From a checkpoint of a small mixture-of-experts model trained on Wikipedia.
Size: 10 layers, width 512, 128M parameters.
Below are experts of layer 2 (counted from 0) of a mixture-of-experts language model. Rows are named router (the router's row for the expert), gate (a neuron's input weights, with its number), up (a neuron's input weights, with its number), down (a neuron's output weights, with its number) and show model dimensions 0-127. Each number is 128 + 24 x the weight over its row's rms, rounded and kept within 0 to 255.
After each expert's rows: "gets" lists some tokens that make up at least twice as much of what it gets as of all text; "mostly gets" lists some tokens that are sent to it at least half of the time. This comes from a sample of Wikipedia text that the model never trained on. Tokens count by the router's weight.

# expert 6
router [146  86 152 154 109  99 152 113 142 131 165 166 134 131  91 100 139 144 136 126  81 138 113 132 120 145 125 110 197  78  92 107 141 128 130 142 132 118 175 131 123 143 140 129 132 117 109 151 121 165 155 151 118 100  60 196 165 130 144 130 108 119 144 127 147 138 139 147 146 120  91 107 173 107  86 104 178 159 122 119 134 101 122 139 171  91 151  91 109 142 101 120 166 143 128 115 118 128 142 126 142 161 105  73 149 155 120 124 162 111 124 121 126 144 124 107  77 141 121 161  76 140  58 157 107  64 136 152]
gate0 [148 155  99 113 164 116  87 156 152 110 148 128 139 140 174  86 123 145 134 137 158 150 143 132 110 111 112 167 137  89 139  91 101 101 119 134 162 126 114 124 117 135 152 102 137  98  97  99 183  87  86 137 112 152 140 103  78 129 115 107 187  92 113 100 145 126 152  85  86 112  95 127 114 104 154 136 158 170 178  70 163  80 155  90  89 166 143 151 116 138 120 154 105 116 142 111 111 141 144 124 160 129 173 120 150 122 132 114 141 103 154 135 113 135 130 100 157 167 155 134 127 155 154 128 192 128 140 153]
up0 [104 130 156 126 116 121 132 133  90 168 170 111 133 116 143 137 124 147  97 112 123 106 123 125 140 133 163 122 111 134 127  93 142 112 153 118 127 143 148 130  83 153 146 115 174 111 143  69 105 107 112 149 164  65  78 126 134 150 126 141 133 144 156 118 140 153 156 151 146 138 117 149  93  88 136 140 105 143 163 133 136 140 128 149 108 146 142 138 138 168 140 103 105 131  99 139 136 119 152 136 100  83 131 158 112  87  91 110 128 117 148 112 132 122 129 106 171  95  99 110 111 113 131 203 116  97 101 140]
down0 [125 141 152 130 176 157 117 109 102 128  88  90 117 142  68 120 108 132 142 169 155 150 164 120 148 139 168 141 119 102  64 121 101 154 138 122 109 151 139 164 136 110 147 153  65 141 117 136  90 163 159 161 156 164  82 136  98 111 113 151 118 142 162 134 126  78 104 148 141 108  95 108 161 128 201 140 173 131 172  96 116 162 142 123 179 120 145 163 149 105 145 117  93 121  89  85 116 122 126  94 162  77 116 120 114 130 126 111 116 147 112 137 155 134 127 146 164 100 118 142 138 129  87 105 131 109 113 159]
gate1 [146 150 120 151  90 126 149 120  99 106 151 159 132 148 141 115 154 109 156 171 140 125 129 155  88 182 136 111 114 104 159 160 127  84 114 103 150 112 112 145 106 120 140 121 144 191 144 107 105 123 131  87  81 143  85 108 137 146 103  90 132 146 101 121  58 149 138 136 142 106 106  93 114 111 130 131 137 141  99 135 132 138 125 108 116 124 164 148 169 131  64 118 141 120 109 140 152 137 119 188 147  84 129  90  91  74 163 168 140 154 128 114 114 151 103 144 118  98 111 135 127 113 113  99 159 144 175 109]
up1 [125  87 114  76 142 122 139  87 111 117 131 169 105 124 133 116  75 111 143 118 131 126 109 112 134  95 105 154 111 142  96 126 112 128 121  90 126  99  86 139  85 101  77 122 110 127 132 136 165 150 117 127 108 170 140 109 137 101 134 147 152 122 151 113 151 100 142 117  63 149 123 122 133  59 123 113 107 171  92 142 194 162 139  83 124 159 175 154 134  72  88 171 132 124 137 152 132 107 159 113  75 115 108 120 146 127 166  92  95 101 127 107 148 119 146 148 158 127 148 120 144 152 117 117 112 117 125 111]
down1 [123 195  77 117 126 190 141 108  98 104 139 119 122 137 109  92  95  89  85 108 119 178 146 121 135  93 106 127 104 156 102 134 126 118 134  92 137 100  86 129 173 118 113 103 139 113 124 149 156 143 109 133  64 156 165 111 174 147 155 121 133 106 147  95 162 117 130 102 107 147 119 137 118 105 104 131 160 127 141 112 144 109 125  92 134 149 111 139 160  94  73  99 140 106 116 114 125 172 115 110 109 125 118 142 158 158 152  97 131 124 123 106 153 123 114  94 114 179 135 138  99 157 115 160 123 144 112 148]
gets: " |", "\n", "|", "-", ":", ";"
mostly gets: " |", "\n", "|", ";", "\n ", " —;"

# expert 7
router [149 132 134 134 116  92  98 118 164 144  94 167  87 119 118 143 160 104 150 149 129 105 141 132 133 108 104 160 134  88 121 124 136 117 121 160 135 120 148 126 147 157  77 137 173 127 112 138 101 110 152 133 155 125 121 146 134 132 123 141 130 130 109  70 136 118 110 116 151 144 133 120 205 154 122 141 108  81 185 134 129  99 110  89 129 122 154 126 159 122 112 115 138 186 109 106 165 160 125 158 146 141  55  82 154 104 112 170 134 128 128 136 153 116 134 116 135 149 125  98  89 144  95 129  91  78 138 110]
gate0 [114 161 101 140 122 120 119 106 129 118 131 112 122 149 119 137  80 140 102 153 110 114 107 130 135 117 168 127  97 145  96 110 116 147  81 148 108 127 174 184 129 109 137 150 128 100 146 134 142 148 128 116 161 165 126 163 136 118 122 124 110 116 131 122 123 110 136 130 150  99 111 110 128 114 119 158  98 163 146 117  63 114 136 107 110 127 127 105 124 138 120 131 117 130 108 162 144 140 172 160 118 178 218 106 118 112 137 107 136 116 134 115  96 145  75 129  92 107  65  78 179  89 174 127 155  79  96 170]
up0 [ 94 124 135 122 159 108 122 160 115 137 158 105 124 120 147 135 131 153 131 149  99 133 105 111 165 131 153 146 161 152 146 138 176 136 161 143 150  90 148 141 113 139 152  96 132  79  99 122 134 155  81 128 108 109 128 135 159 115 138 145 133 109 130 118 132 144 136 176 118 165 154 154 131 124 142 107 125 139 106 130 134 161 122 125 118 168 152 135 120 100 139 168 172 100 149  86 109 152  95 117 120 157 129 163 105 124 118 116 146 104  97 142 111 133  76 149 137  90 107 150 115 108 110  89 145 147 129 110]
down0 [107 115 138 117 134 126 123 124 143 148 114 144 117 140 117 130 149 170 140 104 102 127  97 124 149 122 161  79 117 133 108 125 125 122 123 109  93 191 122 101 148 123 101  80 110 120 150  81 123  81 135 106 169 169 137 138 145 139 118 132 140 136 107 164  77 135 179 178 109 106 111 101 141 157 122 114 164  94 108  96  83 111 185 130 162  94 184 131 100 117 123  95 109 160 124 133 136 146 176 121 124 131 147 145 115 132 110 150 157 159 128 120 110 111 106 161 134 126 163  80 154  99 110 152 127 130  99 209]
gate1 [144 112 181 174 143  96 126 167 181 121 107 127 138 159  92 126 121 121 141 165 105 166 125 138 109 155 121 131  84 161 132 135 122 133 147 120 109 171 123 107 155 128 121 138 133 143 103 122 139 135 130 109 159 126 142 106 130 134 112 161 170 146 106 117 127 124 120 109 132 142 147 133  92 152 130 121 120 139 134 142 131 107  98 167 120 125 159 113 143 100 126 129 157 136  77 125 114 100 119 152 109 140  77 167 113 108 172 140 156  90  95 127 170 135 158 183 110 140  89 144 107  65 101 119 110 116  82 124]
up1 [ 88 130  75 168 157 109 163 118 129  76 137 122 138 153 131 135 101 134 112 103  99 106 117 125 121 114 125  95 168 146 138 161 185 101  97 104 118 138 168 158 162 141 120 127 121 142 113 108 125  95 116 126 123 156 124 164 119 194 117 121 124 125 143  98 112 143 109 185 128  87  81 132 170 125  68 123 121 106 137 120 159 122 110 101 155 150 154  62 123 137 163 124 118 125 109  94 118 147 149 111  81 166 122 128 119 124 140 154 152 148 108 103 145 138 115 109  90 110 104 147  74 121 120 140 116 139 164 143]
down1 [145 116 149  36 154 110 153 144 135 111 130 152 114 142 102 110 157 116 168 122 127 115 130 140 134 155 146  84 153 157 126 133 152 160 141 134 143 136 174 135 136 100 114 138 133 133 141 132 159 160 122 126 105 141 139  96 141 134 133 153 121 155 119 121 100  95 130 139 153 118 106 121 137 125 122 138 112 159 146 134 140 136 128 116 126 139 111 168 152 129 101 143 160 173 148 132 141 150 107 107 136 118 134  90  97 102 128 135 118 153 153  90 124 132 121 165 113 123 141 139 153 101 138 151  69 126 135 118]
gets: " the", ",", " a", "'s", " The", " his"
mostly gets: " the", " a", " The", " his", " an", "The"

# expert 0
router [135 154 132 107 131 146 126 146 172 114  97 135 158 130 116  97 124 159 124  78 117 106 143 121  90 122 149 106  78 135  97  93 112  89 127 136 111 118 153 167 116 115 123 117 140 150 121 122 151 134 171 122 139 158 105 160 165 127 134 166 107 103  82 126 122 176 133 157 104 104 118 125 104 142  89 157 140 151 123  93  88 130 144 139  91 103 148  87 121  92 111 116 112 137  86  91  75 138  95  99 143 142 111 132 122 168 123 152 133 182 125 116 142 158 136 116 106 157 140 137 121 121 151 126 167 117 113 138]
gate0 [141 133 126 138 132 122 145  79 120 131 107 129 123 124 105 120 119 155 131 131 121 115 122 166 120 117 152 144 113 161 109 164 102 151 104 161 101 201  89  90 202 124 109 121 170 113 112 102 125 114 109  76 165 132 100 116 123 167  97 110 142 114 141 147 113 110 163  97 101  87 136  95 133  99 139 158 122 163 143 102 116 142 142 138 116 156 116 156  96  99 137 155 139 118  84 158 160 142 144 155 141 123 106 146 104 155 102 120 124 122 169 117 100  84 149  89 142 118 126 139 151 143 170 146 131 165 155 134]
up0 [147 135 119 157 132 107 110 176 126 132 128 151 154 167 106 116 152 135  76 118 125 137 125 116 130 118 116 132 106 111 133 135  84 114 171 139 148 130  77 137 150 134 112 126 167 123 117  86 109 131 102 144 124 113 121 167 134 146 123 115 113 128 131 160  79 118 134 139  94 159  95 141 118 119 161 163  99 112  98 154 100 113 137 172 151 165 122 131  99 108 142 114 127 104 112 149 145 138 149 135 124 145 106 106 120 147 112  91 132 109 197 137  99 152 113 141 154  69  96 112 167 118 145 128 132 113  98  99]
down0 [110 134 138 146 193 111 102 111 121 142  93 115 158 113 151 151 115 109 127 113 139 137 124 172 149 152 120 136  94 164 113 171 129  97 124 136 169  89 104 124 159 113 137 113 129 156 112 141  94 105 125 149 111 160 139 151 156 103 136  98 119 156 123 134 131  98 133  91  88 129 168 125 135 175 122 154 156 127 116 169 126 121 152 169 111 130  87 145 112 107 152  74 146 101 105 138 119 139 165  75 175 122 145 138 176 147 111 158 148 119 194 123 145 129 129 129 158 120 118 115 149 111 209 116 125 142 132 113]
gate1 [133 115 138 108 121  93 180 109 101 132 151 106 135  78 147 142 109 135 136 124 134 123 144  83 126 178  99 131 105 181 123 105 145 130 129  96 106 101 133  97 151 186  91 125 134 119 132 116 151 150 121 175 125 135 137 127 125 123 122 132 130 125 129 139 112 147 106 160 104 106  91 166  97 114 155  76 116 141 157 129 109 128 121  98  97 103 160  92 150  97 147 120 122 109  85 127 103 125 120  99 122 125  74 132  83 148 141 103 126 123 127 146 136 118 149 115  59 119 145 117 110 155 124 166 176  86 115 140]
up1 [156  79 101 109 154 115 136 127 164 150 131 115 111 114 125 109  97 128 135 179 123  98 109 177 102 155 158 129 112 149 107 140 116 114 181 158  99 129 108  89 167 135 122 158 138 124 144 136 120 135 127 135 117 135 135 175 130 114 145 115 131 140 130 114 133 142 119  92 158 129 129 129 131  99 100 105 112 134 132 108 123 106 166 142 142  92 107 128 103  91  91 101 126 112 167 123 141 130 147 116 139 119 141 131 113 166 174 108  82 117 104 125  69 117 198 122  98  93 151 149 114 125 120 121 178 150  64 124]
down1 [150  77 128 128 119 171 124 117 126 114  97 103 165 172 127 127 114 120 138 150 137 142 133 121 148 125 134  84  88 142 129 145 147 131 110 136 117 122 110 167 126 162  97 142 102 137 149 117 115 134 103 133 146 134 162 134 113  91 170  99 166  83 141 115 156 120 134 121 134 114 152 170 163 135 140 132  85 109 151 142 115 151 133 160 129  90 134 148 123 147 138 151  94 139 113 119  75 110 128 113  82 145 149 163 129 140 181 120 124 125 165 120  84 114  93 161 107 134  87  79 135 139 119 132 166 143 122 128]
gets: " and", "-", " he", " it", " or", "–"
mostly gets: " and", " he", "–", "/", " who", " It"

# expert 1
router [139  99 133 123 104 171 138 118 134 125 148 162 158 119 115 147 154 163 131 150 160 105 121 108 126 130 130 128 136 135 153 117 125 120 167 147 147 166 143  83 100 137 127  92 140 110 119  97 111 141 126 116 104 106 105 136 123 124 106 169  81 107 118 104  98 160 125 128 129 122  84  92 145 110 132 168  91 114 110 147 105 103 163  85 122 118 158 106 124 130  83 108 170  75 140 114 128 117 120 142 135 151 124 123 123 145  59 125  98 151 107 111 167 160  95 116 112 163 110 107 108  96 135 121 165 141 138 117]
gate0 [146  98 118 109 130 123 121 140 145 122 118 116 139 159 110 106 123 109 131 155 123 123 109 158  95 148  76 126 124  75 142 127 103 102 153 122 108 150 152 125 143 137 116 115 138  89 118 136 123 149 135 147 161 186 165 122 124 198 101 116 144 116 108 127 144 126 106 119 172 137 142 139 108 151 161 116 132  97  95  87 113 112  94 120 156 108 103 147 100 141  75 145 128 147 141 135 100 110 118 142 102 193 158 149 146 132 133  78 127 154 151 145 119 134  89 143 114 165  95 117 161 122 103 148 125 100 125 112]
up0 [158 115 126 146 129 178 153 169 101 120 134 131 143 104  85 143 142  94 167 133 127 129 150 175 136 136 106 120  98  87 106 131 101 148 117 110 132 155 123 107 139 115 174 100 135 117 153 139 130 127 126 108 112 123 112 150 131 145 134 100 128 161 113  97 189  97 134 178 122 135  92 104 111 172 147  76 142 135 127 126 141 120 128 124 177 165 113 160 153 120 149 138 121 182 115 126 140 116 146 158 114 103 160 125 133 124 123 111 163 142 111 145 131 155  99  86 125 136 131 121 125 157 116  89  67 135 114  98]
down0 [111 139 129 107 117 152 124 126 101 164 166 128 150 135 104 129 128 165 157 122  83  86 153 121  94 135 188 136 139 171 127 115 135 143 100  91 118  97 113 155 150 134  94 134 177 128  62 122  92 130  89 137  89 103 138 110  77 129 107 117 132 127 127  71 114 148 159 124 129 122 152  95  89 148 162 152 124 183 116 125 117 144  93 141 122 114 160  96  96 142 120 128 118 120  97 151 152 129 119 124 137 105 153 154 144 122 170 169  69 149 143  93 136 185 140 169 158 114 112 115 136 139 143 200 139 119 157 125]
gate1 [139 110 150 138 142 146 159 121 115 108 136 145 117 185 133 110  96 140 118  94 143 126 180 111 142 162 133 138 175 143 143 149 108 140 137 105 101 146 125 150 140 150  88 114 146 121 148 152 111 122 112 156 143 136 164 145 138 135 133 109  96 120 134  87 125 172 108 176 120 144 155  69 133 145 119 139  70  79 122 102 148 129 142 160 156 124 152  85  98 177 175 108 103 123 142 162 103  98 129 132 122 152 140 113 124 117 113 143 111  98 146 143 100 141 158 124 160  90 142 141 122 104 120 159 119 128  80 119]
up1 [116 121 124 129 126 143 149 139 134 140 138  73 130 107 114 132  91 141 162 107 141 162 137 108 142 160 133 113 121 145 127 143 145 133 136 152  91 158 163 108 127 132 141 133 116 131  94 164 133 104 146 128 148 111 124 126 111 142 105 107 137 118 119 135 133 144 148 111 151 134 194 121  85 136 129 115 141 100  90 114 124 119 179  80 168 136 145 102  57 126 107 123 182 103 142 111 178 147 152 135 116 128  92  93 153 126 128 172  75 128 120 153 133 158 116 117 128 103 144 138 143 138 137 127  97 136 116 167]
down1 [131 124 140 117 144 124 170 123 120 147 142 130  92  73 128 142 109  91  93 119 152 107 133 136 110 153 147 124 120 137 119 129 131 139 138 171 114 118 108 101 102 151 168 115 125 116 139  84  96 109 125 130 124  99 113 119 115 128 127 165 127 129  89 157 125 138  76 135 147 130  71  86 136 131 117 116 111 140 136 130 117 127 147 109 131 101 164 121 134 101 133 118 182 118  98  72 133 159 127 134 160 137 117 130 106 108 117 108 113 117 117 151 135 121  96 115  66 173 108 135 124 162 138  86 149 150 117 151]
gets: " was", " is", " were", " are", " K", " S"
mostly gets: " was", " were", " had", " K", " be", " is"

# expert 3
router [148 121 141  71 127 145 124 117 129 137 112 149 101  99 102 125 148  99 134 128 137 150 168  87 172  83 162 119 118 143 118 111 124 134  86 113 171 138 115 125 139 158 135 116 147 105 118 117 109 136 149 108 109 137 123 120 166  94 117  83 121 124 135 139 114 135 122 127 107  95  94 103 109 165  98 121 105 107 150 153 109 109 118 118 130 106  99  78 143 122 120 111 154 138  91 121 156 124 115 118 119 127 121 105 130 132 132 133  97 131 112 107 128 143 113 137 156 125  87 140  86 122  99 144 101 137 105 168]
gate0 [175 130 154 114 116 102 146 114 124 126 137 166 127 121 111 138 131 133 148 127 143  87 142 133 112 141 150 145 107 156 114 125 124 147 116 177 167 144 122 137 113 134 122 158 127 158  70 165 140 147 149 123 154 129  85 136 141 154 132 150 141 114 155 121 115 122 131 149 167 142  94 133  94 149 130 126 141 153 116  98 146  99  94 113 128 137  95 119 101 106 103 155 117 100 109 145 112 154 137 135 125 140 112 186 118 128 124 158  91 151 148 106 143 139  87 163 104 122 116 124 131 155 137 143 128 134  89 134]
up0 [132 120 180 124 136 122 119 112  98 134 125 157 117 105  89 176 147 107  72 130 119 109 118 129 126 120 130 128 184 114 120 126  78 124 137 116 166 169 175 118 184 118 138 136 143 147 170  90 112 125 142 134 123 122 132 123 170 125 135 109 115 163 129  93 118 112 172 128 160 123 105 117 170 149 121 132 151 108 149 119 156 143 102  84  97 106 116 104 146 113 136  94 152  64 116 141 122 107 101 138  89  91 128 108 107 115 162 152  78 135 109 116 121 121  98 163 142 154 112 161 131 100 176  91 128 142 162 135]
down0 [165  89 159 131 138 111  77 103 118 107 131 113 106 107 101 139 149 106 125 147 158 151 167 123 153 154 137 132 109 114 161  77 146 170  78 121  93 112 168 117 154 139 159 102 115 111 145 142 126 128 148 153  80 179 117 110 140 131 142 173  95 123 123 157 110 131 111 132 132  91 117 136 105 162 164 104 128 111 134 134 112 136 140  85 149 166 141 110 111 112 139 158 142 125 135  87 165 155 149 113 164 128 112 135  97 130 133  93  50 120 126 162 129 131 128  95 194 127 150 100 103 109 167 154 137 105 105 156]
gate1 [102  97 140 180 123 126 123 176 151  80  82 118 132 149 114 109 136 125 111 143 200 151 107 164 136  95 105 121 151 118  90 188 106  96 143  92 161 118 151 143 163 165 106 187 130 170  99 148 133 140 133 160 147 147  82 113 122 141 131 111  90 114 130  72 108 128 102 127 108 104 159 150  83 163 109 110 166  98 131 118 147 144 101 148 109  97 103 121 103  95  96 132 124 109 112 132 128  85 111 122 149 149 111 145 161 131  97 108 130 138 151 153  99 126 150  98 107 145 151 125  89 121 130 100 140  95 104 192]
up1 [134 106 115 104 143 152 152 123  90 125 162 157 117 123 136  99  70 159 127 156 113 147 135 139 135 144 150 134 114 109 167 115 163 188 132 126 125 130 108 177 149 158  83 106 151  87 122 127 116 169 145 108 139 119 133 103 159 120 105 146 100 133 127 133 139  96 184 145 134 145 136 138 107 132 131 128  82 139 159 118 130 117 153  95 149 128 136 123 126 104 112 107 133 119 121 163 132 142 159 131  94 118 101 113 111 103 146 152 125 127 100 115 113 108 166 129 125 130 146  80 116 112 151 122 113 131 120 162]
down1 [143 121 155  89  96  97 134 118 118 117  77 126 184 124 148 115  94 127 140 116 113 116 137 170 160 129 104 155  99 117 166 125 119 132 167 104 146 148  49 111 128 129 130  78 143 117 154 123  97 114 132  83 128  90 139 162 147 135 106 126 119 124 102 100 148 127 149  99 131 140  97 107 134 148  99 129  92 126 113 171 150 132 115 143 102  89 101 145  59  85 110  91 129 123 125  75 193 131  68 115 135  83 128 159 177 137  97 109  84 147 100 131 168 121 130  88 135 114 203 152 140 133  98  93 146 105 147 138]
gets: " ", " to", "ing", " one", "%", " not"
mostly gets: " ", "%", " would", " to", " began", " one"

# expert 9
router [159 146 171 116  93 142 111 112 154 141  95 120 106 119 103 137 146 162 107 163 123 110 130 121 212 112 127 152 104  94 157 109 121 114  95 154 160 139 124 119 104  98 113 158 142 129 102 113 122 132 118 109 142 125 168 139 130 132 116 137 132 103 184 156 124 141 140 101 140 138 126 130 134 127 140  97 140 138 131 120 114 126 168 121 171 109 136 122  93 130  92 127 123  99 150 110 101 150 135 152 170 100  86 133 152 121 139 196 129 138 116 159 155 101 103 146 159 138 101 146 108  45  70 101 123 164 159 139]
gate0 [138 120 163 100 120 137 144 133 113 128  96 107 144  92 166 137 163  96 109 178 140 166 147 141 126 184 101 116 129 135 129 107 187 139 149 130 101 128  80 100 109 142  95 122 160  94 109 126 105 126 154 136 163 114 116 111 147 170 133 117 132 128  82 131 107 117 124 121 102 139 125 114 136 158  88 122 159 149 120 103  94 103 109 144 111  92 136 168 130 113 141  90 149 139  89 149 131 166 133 116 114 130 169 120  95 116 108 127 131 114  88  86 127 117 161 107 122 125 124 111 124 138 107 123 151  92 105 148]
up0 [127 132 101 165 158 146 151  97 124 113 137 106 152 130  98 135 107 148 147 142 164  90 107 179 130 139 131 132 169 152 146 109 113 132 164  94 128 118 127  76 147 124 154 109 143 125 102 142 101 143 143 139  85 131 144 145 114  71  92 151 116 119 137 141 140 171 131 166 157 126 141 155  96 147 140 106 115 116 149 130 113 107 174 171 118 156 148 125 109 107 125 152 140 133  70 105 137  77 118 119 121 125 172 146 106  86 108  88 168 123 179 110 119 189 140 173 105 123 145 149 133  89 128 177 139  80 151 113]
down0 [109 145 166 165 103 109 120 195 117  98 134 154 105 135  76 114 144 157 114 126 120 107 191 120 135 121 151 110 161 121  78 132 150  98 172  94 119 108 142 133 154 129 108 162 117  86 139 115 159 185 104 165 143 137 132 125 154 161 108 104 118 137 146 159 110  66 123 126 116 110 124 141 127 176 180 149 111 131  97 146 113 110  86 148 125 106 137  76 120 157 145 169 163 142 147 119 100 120 151 104 125  98 120 148 143 121 122 125 151 137 161  68  80 185 105 196 132 116 142 140 128 114 160 152 130 120 111 136]
gate1 [151 113 107 172  84 138 131 114 124 119 142 132 114 121 120 134 156 114 118 121 152  91 138 121 111 102 153 120  97 145 153 107 118 163 156 112 125 123 154 161 139 130 122 124 124 139 112 126 118 171 140 126 125 125 143 113  88 139 139 109 102 111  84 116 118 108 101 147 152 117 100 112 144 137  82 149 109 151 110 137  97 151 130 191 121 108 157 187 182  94 153 172 129 113  95  91 100 123 142 113 114 102 115  96 120 128 115  99 107 127 141 138 139 126 150 131  78 145 156 137 136 121 122 127 135 132 124 169]
up1 [159  58 124 148 112 106  90  85 123 105 146 129 156 101 142  72 104 172 114 115 150 119 159 147 119 127 129 159 124 160 105 144 158 105  98 119 121 130 147 118 122 145 147 189 131 141 116 119 121  93 171 127 100 162 105 129 119 101 113 122 112 104  92 126 162 126 136  95 129 150 144 144 134 147 127 128 111 118  95 106 125 108 112  98 174 164 137 151  89 149 115 107 103 122 163 117 181 146 140 125 151 140 113 137 121 140 123 137 149 154 100  97 135 112 121 111 114 109 103 137 107  75 104 126 128 130 156 104]
down1 [141  92 134 151 135 129  93 117  94 104 121 129 146  78 123  88 154 156 136  71  85 144 159 149 120 132  77 163 104 225 102  97 157 103 117 120 139 129 184  99 158  94 150 132  99 111 156 153 133  94 138  71  87 178 102 121 131 133 117 136 117 111  92 120 154 134  96 116 130 149 122 132 150 163 126 109 134 112 183 113 140 129 103  99 115 186 167 151 139 125 107 114 131 116 135 150 151  89 125 105 145 119  48 149 122 112 120 136 155 197 144  96 148 130  88 143  98 115 132 119  94 116 139 105 113 115 160 130]
gets: "–", " 1", " 2", " 3", " 0", "1"
mostly gets: " 1", " 2", " 0", " 5", "4", " 3"

# expert 4
router [140 161 139 127 137 123  88 113 123 138 103 137 103 148 114 116 132  85 138 130 134 130 135 130 160  97 136 115 139 143 134 118 162 138 133 127 145 131 142 109 182 183 142  85 181 141 151 120  76 126 118 154 110 120 129 106 132 131 141 115 115 110 127 147 139 143 161 135 150 118 110 117 137 121 128 129 200 125 141 114 126 146 134 134  87 151 157 145 135 132  78 124 115 131  70  84 123 124 130 148 127 158 139  92 118 136 154 148 108 152 105 178 139 162 142  72 109 155  85 117 162 107 136 152 138 110  58 132]
gate0 [154 134  95  95 150 161  91 140 136 161 110 110 104 139 105  91 154 102 138 105 107 127 124 133 119 143 134  82 124 137 131 151  71 128  73 136 111 121 141 131 129 130 117  97  90 124  81 183 130 133 140 131 121 149 159 102 136 126 165 124  90 119 113 122 154 113 102 134 138 116 152 107 100 139 147 126 167 134 147 122 104  98  95 131 109 178 169 121 123  91 126 114 144  96 134 130  77 155 140 168 148 148 129 105 110 131 135 104 119 138  79 156 112  95 129 144 126 131 175 127 136 125 150 133 117  61 125 112]
up0 [136 131 129  99 155 118 177 119  76 129 155 152 131  94 120 103 122 166 127 140 122 134 107 114  73 111 155 125 111  82 117  92 155 157 112  80 127  94 116 127 158 102 119  98 156 154 120  96 125 131 144 119 108 134 122 147 150 128 141 112 142 121 133 111 121 128 118 105 162 104 139 129 141 112 163 101 117 122  98 115 140 129 137 118 114 100 125 147 128 161 106 113 114 112 109 143 119 150 109 131  73  81 145 131 109 123 136 139 148 117 137 165 128 121 132 172 124 165 122 165 121 130 104 117 143 131 168 126]
down0 [111 134 124 132 152 111 116 209  72 141 130 125 108 200 207 149 139 120 153 118 132 127 176 137 176 149 132  92  94 196 137 135 136 166 131 132 122 154 153 119 139 160 140 137 129 124 121 121  90 116 129 173 117 133 146 131  92 131 150 133 106 122 118 135 105 160 130 141 140 134 113 125 108 114 169 128 153 136 152 107 134 195 164 125 138  88 151 118  87 153 146 141 136 146 110 166 146 158 174 135  99 140 101 148 122  98 158 171 128 125  98 144  83 158 178 145 157 118 144 111 114 152 119 138 101 130  76 117]
gate1 [119 114 148 146 144 154 145 125 124 143  92 130  74 138  44 123 161  98 144 161 120  80  92 131 103 161 151 158 163 137 132 146 140 108 127 143 101  95 141 151 131 140  94 124 136  92 157 107 115 177 138  42 119 127 136  89 123 149 140 111 144 129 153 137  84 140 144 139 100  81 109 131 140 169 121 159 119  92 108 126  79 101 109  91 150 164 115 130 113 144 108 170 143 134 117 118 122  98 144  90 119 173 159 170 113 142  89 121 139 100 114 108 149 111 142 140 140 112  99 130 167 114 144  94 113 139 111  84]
up1 [164 139 120 126  88  72 145 133 152 115 197 134 169 125 143 141 111 176 135 116 135 141 134 150 123 128 150 102 134 155  90 121  90 144 118 155 113 159  65  94 118 107 100 145 101 117 131 119 119 114  81 124 111 123 147 123 108  98 141 161  74 108 181 133 176 152 162 118  96 126  58 133 110  93  94 129 106 116 155 168 165 151 132 116 118  89  86  96 113  96 108 148 161 134 115 155 106 130 126 137 147 140 107 110 169 148 108  93 123 128 101 132 151 117  70 174 165 136 131 109 147 126 102 136 123  83  98 148]
down1 [136 180 165 159 116  93 137 163  96 125 144 181  70 126  90 206 127 129 139 134 153  97 119 141 178 131 151 148  83 134 126 100 131 164 130 135 143 121 138 145 132 131 109 128 109 143 136 137 115  87 139 128 133 107 113 132 121 118 133  85 125 119 141  87  81 147 122 128 168 151 127 101 133  87 164 163 125 153 123 109  91  91  97 111 160 134 135 146 152 115 123 138 156 138 115  85  93 145 131 151 142  93 113 154  91 127  94 123 139 110 126 134 116 105 152 146 126 140 120 110 121 122 155  82 107 150  82 164]
gets: ".", "\n", " (", "==", " \"", ")"
mostly gets: "==", " (", ".", " \"", "\"", "==="